From a checkpoint of a small mixture-of-experts model trained on Wikipedia.
Size: vocabulary 8192, 59.6M parameters.
Experts: 256 experts in each of 9 layers, 64 SwiGLU neurons an expert.
Below are experts of layer 2 (counted from 0) of a mixture-of-experts language model. Rows are named router (the router's row for the expert), gate (a neuron's input weights, with its number), up (a neuron's input weights, with its number), down (a neuron's output weights, with its number) and show model dimensions 0-127. Each number is 500 + 40 x the weight over its row's rms, rounded and kept within 0 to 999. Numbers have three digits each.
After each expert's rows: a language model's description of what the expert responds to. This comes from a sample of Wikipedia text that the model never trained on.

# expert 47
router:519563508430483485511442476513443546519514550470523499505481549584514539514548454477525415505510481489498561556481420452461538534484469436507463556465475516427505488463494537524424553488522425427491504435517486588488423524490504546509444507447485509523417514547560507484520544512503531494523498491537513524475438453483515497532539484567521455563524510575555397555515464465491501486501
gate1:566477501517545506471580571564483535542472499422478529496545488496535563466564474516457523510474484478476502570473546532496544532535476483473547496535537544449506524560528540525453564502579481459451528452535448491548522503471517514485453462529539575536481440481452538534598554512479497536491526533499575590489496537462503508506461469522436553526569533487512534515491578462571562455514
up1:553464515576481542404516492501491535452457450490502525532547482479492553467540501470468492490565538561476482546497559502497478519510504547560501498515580581491480430526511577476490544423524488468493513477540551458477463463434494491469484485523520522501563529492553497530490440541535458524467539444530565568487451485360455456573524546502527551534551518550464558520467535481479516526527
down1:446493554415492529487513560596558546564510536599505517513504467508532460515462485474550454412544444463541511456539442506474502514447523510524496502506539392527547569521540454460502433545476529551555489479537504482476549545601446526538510549464499526550499515514508486494518502502533537495487461553502523479479513439452520498465501503539521468513484489412459524498479565580537567513511
What it handles: Zeros in tables. The digit 0 and other numbers in tables, stat lists and scores, such as wins 0, 2–0, 12:00, plus table divider rows.

# expert 31
router:480470473435472536485500457516474545424558508481486501460489537549551482528513442482556506433472425511508554570425475436532529464487473467438435482476514518436506501433535547471420529490450506450482510472531502558496478455521528554451482468456455499474448485559562427432486544516522443488535475477450508487469434468464504509555545458565492452494522505514577455524522485424537566474471
gate1:457511507488553513512541517507444511458546527512537402547447511528530510520511553491496573521569468511470491518535436501538581553454475442482554487478556526510501544481505557543470471542495420503525489572484453515517481473472454530521514507508486479497539521498504463448455564405488456490448506516455572536512531459491458493547470498476520430524548480577602540567502551453520599458537
up1:571492520455509478542535491479466471499513517481551628473446479483522475507607506503472520447489552455429541485468492488474477493511514581520480431468488452511501481495537510523533531444530476474522530483415500591478478527499512448452579506454584570537532521484546530495560482584542495495578537472484525505521429530548492571463552435530509549516520482508473486469518463557495461544529
down1:545511536477437528534594510562530480519499468437475504547473516542514455446454523514459490535535507427544520542472446522477482479421560549504463569471449457534474494483469413423514505529523490530556529515532457532491416449538443500434532624532514482547565530501443518470510552489502589465463475512555552501485498517446477473511510528493535509431498546541492510462472482532449512532483
What it handles: Table numbers, miscellany. Digits 1 and 0, 000 and 100 in table cells and lists of years, plus scattered words like List, founded, government.

# expert 18
router:557451475494434480493552508449489553432472471425510441498501554522502525516502434483505486510496496446555488534435535433565628487472494487494461504456557506479438502453521567449480497575433480475447448490588539524413496512519480532464435504537502440474453455526504441464515496510509440479556475440478541539548501492486496465489537459492473505583480536534517460489489540524535509503571
gate4:459518450564440552540533561484440525476426546496444480455543598501438492496483478611532517451519505507520458436484475508535490460447535516490438564429418525493557486456476508501539493452485527485481527550514533499458462467519454530489456467428481518511588575549470515492508574517475521410456519495480545531521496547535518467542464543463488469517472514501500490527464448558515506531437
up4:500560424513494495517464481539538528521586524524510522543480477493522563556517498461567488512521541521470544491547560484479551551499523469488515481518477554477504419488451493541496472442495516522472452488477473525467490456588502530486454577507490564493462493470526421461516465519484597549464559450544455535463462472439459533408440507459420576495508394510486459542566477504524508495504
down4:480494546467427495527455435463528469542375482471433515479535518509564477446434457557429529520397558504493517510542469521495525533475439468527454519508459433514533479486524534461464523564531491505569454481556502461505496525515525511458504488476536538455498558478501491545539497449532539491504446528456502531536464529559494566523583511546533544594545542502441489464517502507544522581503
What it handles: Common descriptive adjectives. Plain adjectives and participles describing size or quality, such as small, main, new, large, used, and "ite" completing "quite".

# expert 61
router:448474440455454511435438485522415539441511470501545494453534480544569495540533372501514478453505426518468561530484490482548578540470503447523520483433544560437496463505563567505422558476479507498460577475504524516495481497495512541465460476450499480510445466523505468407505550458479519489489509455503496487468508469438462509508574537584504486496509449495531527529496491426516520452479
gate0:571512480546539491516499514482465594458498499483478419515468506545482528548526485378493466477499486553436468543428460433541533497468372525563549478522470529449521504437491516545533531494541501546513525460505529522478461533505509470530490496473452517433521552482457525467492457492529482548466499455571571548549542471491512478430539517566470569439548495516506468443490537439474531475500
up0:455520495513544566503534388543498485458502594583460521468474443452467435485522580561570478557500491479435426536544516447449452483488475490459426557565457497543453501464529499430506430506501433472493494500458495418464502434520517500562471512521496497523496459534511510469487518536499479476526462486471498487555490499551511496526456544461459494523492490526494493595553452523517488580468
down0:488478460504553504459406510565425481510501428464527467510507416531459468532514509459484453510556397574484475463456483521508476526515449499485499469458531467446516565530462445516488489459421431507465488541541528421540469513482563447574498485465503514475491567445569537478509506499518543514541563499519503538472531472453566462520459523545485457465529420525550558496567497542542511468499
What it handles: Slavic -ov and Russia. The piece ov in Slavic surnames and words (Gulamov, renovated, banovina), plus Russia, Ukraine, Nov, and 0 in table cells.

# expert 44
router:538518508468476496489476394505487498459514481500472451490476518562538524462463404483512521451507407511568546513489464468564593474455446476533484493472463453425515515487514569467463479476427507452525512550483474508548482512549534490502430503475495552492424536608503406500540479511479474481525529533528496539419449480517524503523547449524491465524518493542607492500519466467531543554536
gate2:544522507498445513541533485497537420521506520486437405402481465460535482483484494497509450568525494511442508511501463502449447475491553523508580509547554458521486399510475423507593492497488530536528490538490564510515491469462529480502497547624496465505540460487502504440456508485514496510466444477564470619583418491519528519477478486459452520514466499509466496474529490508541478551448
up2:566535545511414543552523489458508469574559534549486431455575481498493501536476498540458497575531539542493500515488500474489451444511529523439541462541559448548476439529480424460558483531458476545511478523468534550529496460477467521491464535634528471489571495444514500426465472485504469405479469468540560534568445528506495503558445520492461485522490470514469547470519482497527472511532
down2:566492548534511496488340492567478470520515544566500511563524513518512524521483478481459461549520516514474553529485523474460470476429528542513531515542571416499484482485516507590460470522513504572530448569497450467519557506442446522517519536531529488538588476454533523483543476485507589476531521510473555508628477549509492495516500527485458586517511529512565511487460504523522480507507
What it handles: Digits in tables. Single digits in tables, scores and statistics, often between pipes or dashes, such as LMP2, 2–1, 1.6 km.